config = dict(
    router_score='sigmoid',
    routed_scale=1.0,
    weight_decay=0.032,
    dataset='wikipedia_en',
)
Below are experts of layer 6 (counted from 0) of a mixture-of-experts language model. Rows are named router (the router's row for the expert), up (a neuron's input weights, with its number) and show model dimensions 0-223. Each number is 128 + 32 x the weight over its row's rms, rounded and kept within 0 to 255. Numbers have three digits each.
After each expert's rows: "mostly gets" lists some tokens that are sent to it at least half of the time. This comes from a sample of Wikipedia text that the model never trained on.

# expert 22
router:099159094135110128120170157151129161118117114120133097075081133127150124150150117109153100112121130144181123111117135123140124074167136063150145164120118144130084068121122125076132153149153151102069120158089090114135126151083172122109211157161159139096084138119161099116121121156049104125106167112117114144072097124085120109047087081105125120060123066158094114137108112166105188169113145101119146164112033146176116119082172106204165121125138128122173183077158040129130126074150149159122082088162157061159112162122082137112144180118130133128106147178206135151123136084154098173119095102094183077139150164146120148117146126141102068167139172145143105191098155090096114130134
up4:085109141093158164146081106100119129123109150172062118094118108084169101072094119147122126142200129120100108130142157094185103117110121141134161079128111143176162110051128132140174144117159137110089219152151080124110156060109131116112096196143188122130164148094145069126180047129075092155162149154073139079115149121156168105149145114110093169135126110162104098101124129177105156205133094143173137169124136131115121103125092150172193159102187124122174086190130154120115127124152161121150112153143162126123092104095097104147168124104176141211097135116131137175128145144128110164197122122140147152110118129141151110108124110138173122113198149068102171172227148089139146159118
mostly gets: " the", " The", " of", "The", " his", " their"

# expert 23
router:072166113097139097171132125087121176121077116138124148071099117176092057130106147141144147125146105152093145166096106120132068131116100078100132085106132108180125127066166179089112151111141141101150177067112109112085119149116147169148083119162117177095098162111152094126099118165089135130121137148084101131032140119051136113141133119153124170112145125173043192160137116138105159102172147188117123076120095112146161159067116055148122131187103111103123124189130106106122140102127141182152120115122149087147082168099142114096156140165054160162135122115094066137129212142083165096162125153059113150127165103132117112106123126106097125110125066107119131120060091076075119105158
up1:097132093100136103119064122104126170088149122102088166144111128095104145170178155112180168174129126141141107149129102137102089085118130113092112099137033151111125156158140179097158119112166101073079172153183105088126130163163205153152094124105126120101124059115127150161070083139152153093112141162157128124127169145152123137125115129109141103161182069127060159111097105152094097145164218108101087147087114082132146112051093143110125154114069165134078082139130176152127125113105153107104106108184097139119185079085167170144141147128106146128108086173084103082089131132072118118148142116137103148113151156095174175122126037085132104081127099105147132088179177106167150167085
mostly gets: "ial", "ative", "tic", " public", " major", " national"

# expert 14
router:124168179116126114140135107118158159148074099153147093069101111130134166196163173118086133139101090139153145193169116166114135137100133011152140153121119083133108140127133172082144056105119145147149138126100126074076107086100162117065200174140125090132133029092098131101099122105130127144156101066165148148155104031117152076127137174134132111158147111159179126150188106079110138070130142126161138146134071163103069154163101101129151117111106103143163177139155144128136115127124131099159075195156154107124103165123146143113167102088126107141137102173119078121111158122127103134104098155139150095093182170085131137124144078080077099152122165159116073112082119184112115152162
up0:128142159092159131117179100133121137139054140093132147102138112154127173133156139091176145124199156117167145128144158163139118147136061155099145193131164171143134111198174101163161125121182177189127160180129171150115104041122151076119041112164150082135125111127093090203129135158187090098082133138112111134163133125106192115118146186082103110132157094148074122165154131105099102131145153114083079243092118154160144106090165118119120145151125163134116112160099110119146137121113140155177151092141097134142139132125113163119123129109155133118086134098129134187110136129130116089097132098150190156094165128143121158170068046158135089107159142131167153145160177137112044116074
mostly gets: "),", ",", "'", "’", " the", "—"

# expert 4
router:150153141151110142072142126094164101131142123139163241173131113122169086161109159096151181198074096177139094188109127145066076147161122135140062133162134130113092086119099153116093106145128132089106134147114160101030132138219108122131086131092142092127133157156119170134116139145109117145069165147137149193124166097084160141087116140078190166163120123173063083090112123104095129120147130117111163118168114123158169131133104120092111129099071135123133144166115141116148145136105135032112155107068141075135157157147096149065131165083103105149106180147152063082127164173124092085128157139100121171138100137115129118121159125120103123128106182129186129135137125199133132095074
up13:125125158132195079212158156042109155105116123093126120126133113122090168161192152172206080127084130074118097111118115196109156110092167103080175083141119114130111169135107135094152105126144138122109117087137179158120178127098150144079112131104132116136123165122176150132104105112177164127138139107093173198123081132112128150165090113138135112127098163110144145130118117158090116160129124149122175136123137131117113127149071140070074118143176114098133169106110109073129073142073136126146172142153083182136050189129167078117188132161104152206131079150097131165155094094161064194146138128099182096132109191127100128129107118119176123093184103110085155174116123116155079172135
mostly gets: "17", "39", "24", "08", "–0", "09"

# expert 11
router:119133074116099111088109127122174104106163088137153223116168111086157115143155093127153176145177137172159181121141145164085099078102129159127064110137121070147108091089078140128118181146107185127119090126115143098074101169181162079089067136080161132074073145112094170123120133133099141160144159100167132143137113118067097115063094082056135107144143124141113094104110071055130108143111167081131170113133116109129169176109126126088154133172121157075101113093082185124155141088114123133170089154107176075163163117094091101114111130107081093090118139109163058086113151145090105157154105170184130163113094121191125121146137134158150089114080155125147140117144094089166161101088
up4:055146143128144214131178149120098139152114123142139091127115146154127156108125131133152108130123136121150136105106165113128169137176139147101090131136122135132148124106143106212130131142154181140108108102159154151121105121122073143142122106091146151104197126124102182113120231162179116183137085167151126153159122118074108125161138151135093107157120110122106080076096124110121164212161180099129113196055135064182111136089184112126104199141148114075086147110111125143161119153097149213159071140114130123127168134111145196087143167119124120125187087107170123169186115102126172120199201125133155069111108170142143167102124168092093148134128148156142142086178155175185134125106
mostly gets: " 19", " 3", " 4", " 18", " 5", " 10"

# expert 5
router:069127096148153051111215142123096091193169122135157094143119113167185085122139155139168140119120072072175125171094109110108162091139125142146109163155136087148150117145118149132106107149158133113130171151154109118129135099097101118152139173125156101107176179103117132164161143119094132123207120137043110176127094159161134112104156159112151177169142185121122106096158127086113148112162136099130110182148121142092113198089116063151163087165101090117082174177136135098187124129158143097164180148128113129129111133115148134070099093100113121187090176089106103143122112135179099169131107123121120135183082133095110194067148093153122173116163210128128075107141138050187152168122
up13:176090130134166160129113079113175155162109129111160113149129108119123160124128053132162137126124150149106125123094116093109124099157137096135152083100142110136064149121081093112094076162103168153081113132159083131167205133121108080113113093131139115195154100114137184094187183028155154105170145127131132126133140133130159087137148120181148132090078129121129069126112048152154125122068119175101087162120170072148145158087140091147116139149101175163072146079173145117161134099156136180191119155117102096143147182134150141195125168091107090155078105120115120148134099142148080079155180148149145158094143086132159093069078106118106174139096170068140120089098094049125124176120
mostly gets: "c", "b", "h", "ec", "n", "k"

# expert 6
router:162083107137147087176105152146133117157071134156153179123039139136147204100147158118135145120116145090193094178132151135161139096144118160109135087138083145087131129114146095146132132187146093130081130117114116027123202151147137096109154158139146134161076049061120099132159125088070147143129100117147098081041149170144070139052083068122134119121133111109078183118163105100153148134128092101109068144117147126144098125043141097133095168165104094136170124075096084121136147124094125043135123114143134102117116130181112138171120091135135100122109133076150160061121116175133140150114175160110091162138171117132152148124131134091111166165080126125115107135104129129191091140095
up13:147167107137153144060105127168131098113163057145146129133143136133111134109126140131189145179069131101155151120141129125057130098175102150199114148123150099107166136178124095143148087095086086160158139133103112206144123103089191093142092124092135087090115132092095191075187113118127095124143094122085129104175072070099139177144201141086136184108133149121114078119146178148148118116129165147077175158143152091125163122130071153130058095055123089087161161042123118152192148078120160126105160145159092147095122132164168126112114134111100125123124164131172159159082134198117147144092138138097121167085196172146121134121088123137139126167103051113156114118162167107136145140111
mostly gets: " |", "|", ";", " =", ":", " /"

# expert 2
router:134134134106177140123077128158139103172125116158134186124133193200049148196114109120149125134090148112163158098149175161131108139152075131185116144120114110117150163131112108115125192129120118123146155098144108072123094147118109084153148122091174141219106099167168168145126130105144102123060141107108122167107071098088151106117138121117114060102148150085149185143113120169128140097121085173205142122123144153180134104117152138152126195085143125129108173152129151124150114154183117110130100209113118121166120119142106093115183105110139049195131173143099087096095145088195131122130151160083093092133107191100131142150126102115130160133140093166160106175120131234134101088199
up1:142138102136122080067123136139147163165123106132108084081060086140151125114120138135147130138152062182150103104163179146143077103132100157112167115161139084098107145105135170079108090100121078120069130107147115137130135093125122158224152059126147133086103149118173119136170132061150191166177102122141126106158093117084152077126108175141111171199144132034172184136164182129102145120162157161140137100115162141147107114181169132076129184133155184215125100117100182181136134157132116149170130126148134131108101089112090165160148133165084099108113120156148112064126103099136111147129140109160090089162052118154214111149129107120170130126139121154125178119152163106167096115148
mostly gets: ")", ".", " ==", ").", "}", "]"

# expert 16
router:155140080109167110167125118157131156090131096185141121121140119112166069121141120126094128166109097115064150161115149094065141164123174147109136179153134157177185119154111129088126065120108116103062046176122117117174212134129129125152134159093215088101145106153117175172159174083113099105147142123185078121131101112131121127098144093145141166164111155098143194104137128104130183122120150164090156125152091124135151118108143106046138185092117109130139085164115143187173163086135149164105108138120146132093092112134017146166165164160125133164149150160109185150121167168147135131108095132065169172177149145148100134132185094104132153166091121089149132129123122090146149144212
up35:120084113071092109132156119105138145131095129126143135096137097130110075098122131114069187133156150188199163100133126119110149149138168164158126151083157158126060112116099094118136138124204128144151140120068086121131101126127077116116167089075122101091190140123113158143160123096092132101148063100135096112100131115154152123154127150122116120101169144084204135068163077188138183151151196130121128123109149129119184171134097122152090113125083200171103143172141172124144131188166193144130107130132125116106072087073151176080081100116156090156166140070075177150130099071096117109162144087097095134096187121110089141146159126171114078135158115163120164118115116179074117166198
mostly gets: "\n", "---|---|---|---|", "|---|---|", " However", " follow", "struction"

# expert 7
router:137141135114125146156116125151142107119155076122146100129128149137096150097116139129100105120121133124148136121139167142114096082098122117084126118118154163134084096074127161147114119056160142112177087117127109150080143132076138145073140144087121101156112186119100079124129142160148138131136106105203173184120154104130160147136141076129104105182174203182121126068190081129121141221117179161099045157153113129146177132136101150103092126138068046134108144210092145141126139113084129174184065207110173117117109101136105186130145108120077164126147159105219131116131139123144165107096126207189069139096083146136165124145147107088117114130091113139111083145094129118103106097189
up1:139202139155103129088147124121180141129141136142139091144147112092078199095099137126112136131158123100121110091131104157126140134120114142111103118176139146086090123133137118197174172055160174168092069136103098147149160070168072137183105099117124133096108129151110062073149104127075123154131096175115163095101148054117134159146156121057128106148137217179189155132151144148102151163183137101092160157094126156096147129094097154112151168088125083199087163141091128157138133121085114150154060110092127134095149089137080114124129115139071199166126088152148123120105145158126121178107118093197099126123077136105137146107192125079118177097186119166140129132067114162114098115072
mostly gets: "ction", "tion", "ition", " work", " season", "ation"

# expert 15
router:149136144109099063075118216100111114160115145113133153070175096116074108150157123154093131115143086066108164096171167127116098105178167069110060119068158102107133125112046117145087086099139204094082105198114148156082131135121127099097126164116138116145135136082110148133129132179092093153082120153128050170124152157125085112095098107101118143142132172136081151161105192108126134186115126113087096153147164131164137118121157133086140133121044124154111096159110108162168193084158147080107124138098165126091112108160075124137124185090165121076083135123163106113132099104124140124105163090090113106079069163122155106087135147123133140122185124139138139080132084207089155107119
up0:092125148112088117060144123159159153158075160173046162131178124175139132158103118124210116150129143149137129173106155154040096128078138112069127092105120124135162104155110117143161104132126097075159101149151127116160083147107146114144163164078110093134124082059092057156078160167141144071177151102104158109077120147160153152181163144202124060119078141157149149063143128151103123127128103137139157163142137134152072120105078149123118149130129124167113132114156103149168165156126119105162100091161109187161083104086136169139080165175130149098138178172146130198104097182096081093126119177109131085132109107119148123089131063067157146157157126119160154168089135154099120118085
mostly gets: "ock", "ke", " Gold", " York", "ick", "uck"

# expert 3
router:145158081106146185084168139083136124126095140126106080168089148198130162178136165174134110182091085159145128123164159140118113067121171175148076129162126067157129153125123142119196143155092135114128177160130120141146145080166114175107129116093138119186086088121134131120154134116097134117160101124197142068080110126155054091083134238133114131135164110107136134106131130118113151122110167128162143097129137135132044142098117141121126126124131065178150157134096137110132146079077153167131044100132134120101127170132126105136117163109114133106078164126113129077137209105099140123139104086128135131123155150127144168056082100122164105184119146058098122217111114203110069110116
up12:090144160175079168211133122167125144150102190161100094142090127117140106102143138096121147148094127170118153081129112120115158142188167055108139130132132136109198144133167092111074117071189172173096156075089140074123135047106086148120081095160152128123139106187118101151184185096133073095065123099186115154140147107169169109163121127156092114126136124106103119116148096083145105152182122099126162111138111157151157154128084157142140233106141094117112120208137149142109171104150101130133156052086139178074171115143094131095146104134130137117128125113090080181125133112165159183142082097138161103117135134138153123097134134089138136104113178099106091125182161133150159057154
mostly gets: " and", " a", " with", " is", " was", " be"

# expert 1
router:132111112117174156046111173113154152152158125121145145100087063081200145132145067144154148070147120141148132109145112151136173147149122147140070141138092141115164133129094070161113063123150123088061185132170120187153121134217068123108124119140154092153150099121171114116182117100124118108112183142146112119152147044167102157158125153112125128162108092148132154077136160098136101124079155126189128122126116129090147135100105148149153157131105181092219118100168120116172139065070130086112169144108099121106133192140209088129143127043132061154137144132126167097136165141162145160145101129099073170107127094184084160094158148118091102154148141095148121103110120153104164153088
up3:121101137127135144114126148120091084120166124143181127160165154111190202130095084194065098136125170196131115119124185129090123149128157081188111097052161138141118106158102117102117186144119116129104121101167177163125149148141052167101130086176143084128132146158141162149114123067132106122156120101158181070109194140169138073114090131108187143190150170179166167144096107140146127143124088163120185194131079114166190146167141134167117138161128134139168141093153167124133078091125156133136176124127122109124085159170139059105152096146047168093074135131144113111112105058096087105123100122158148120101122110149160167116108111113169064151128138130146090154125133102094066114160
mostly gets: " fa", " su", " Pri", " vi", "On", "par"

# expert 13
router:149137140133120178105122146101085097155089143133136208173103142142086111165105126108231119147137126147107138099113135122125160165141118112159132090089088163082159113104098238126156081092101183134095107116126112140073174057160135138149093123100106092146075114206118131114193116111106127114119222092166115100118075083156158077145130154113184103113114153138126112110129169120106125135130102146094128113146136135130124180143161188142123164139157106123127150102102145178098096166114148084154074121097138137112095159130147062103190128139111115126148115144184175159096215143147123150171147169128158138113166145150155127175058145168134156134071117161183055122100090153164118149102
up0:127107123158058156146088165093132105151081156124112120136179112074114190126138187186141101113120106106166074148098116149101076086180182117142152132139141089159150098105119121122108080113098138143131177129135185157119083125109128139187153145187058080157158158165136121162150162114154168128145122127094094100076169121112102138108117121053141138094132139110157170150189077101172062074173080140115101144148112123106113047116154146104091105081134163096089115134187140136149185131091091109168121091121095106126148144145083095134162131095151088125095073173109176107129142155085111136099135099143126156144213134140086165054152166127122145152164112131133097144066075190164107145110
mostly gets: "ina", " States", "ford", "ton", " York", " California"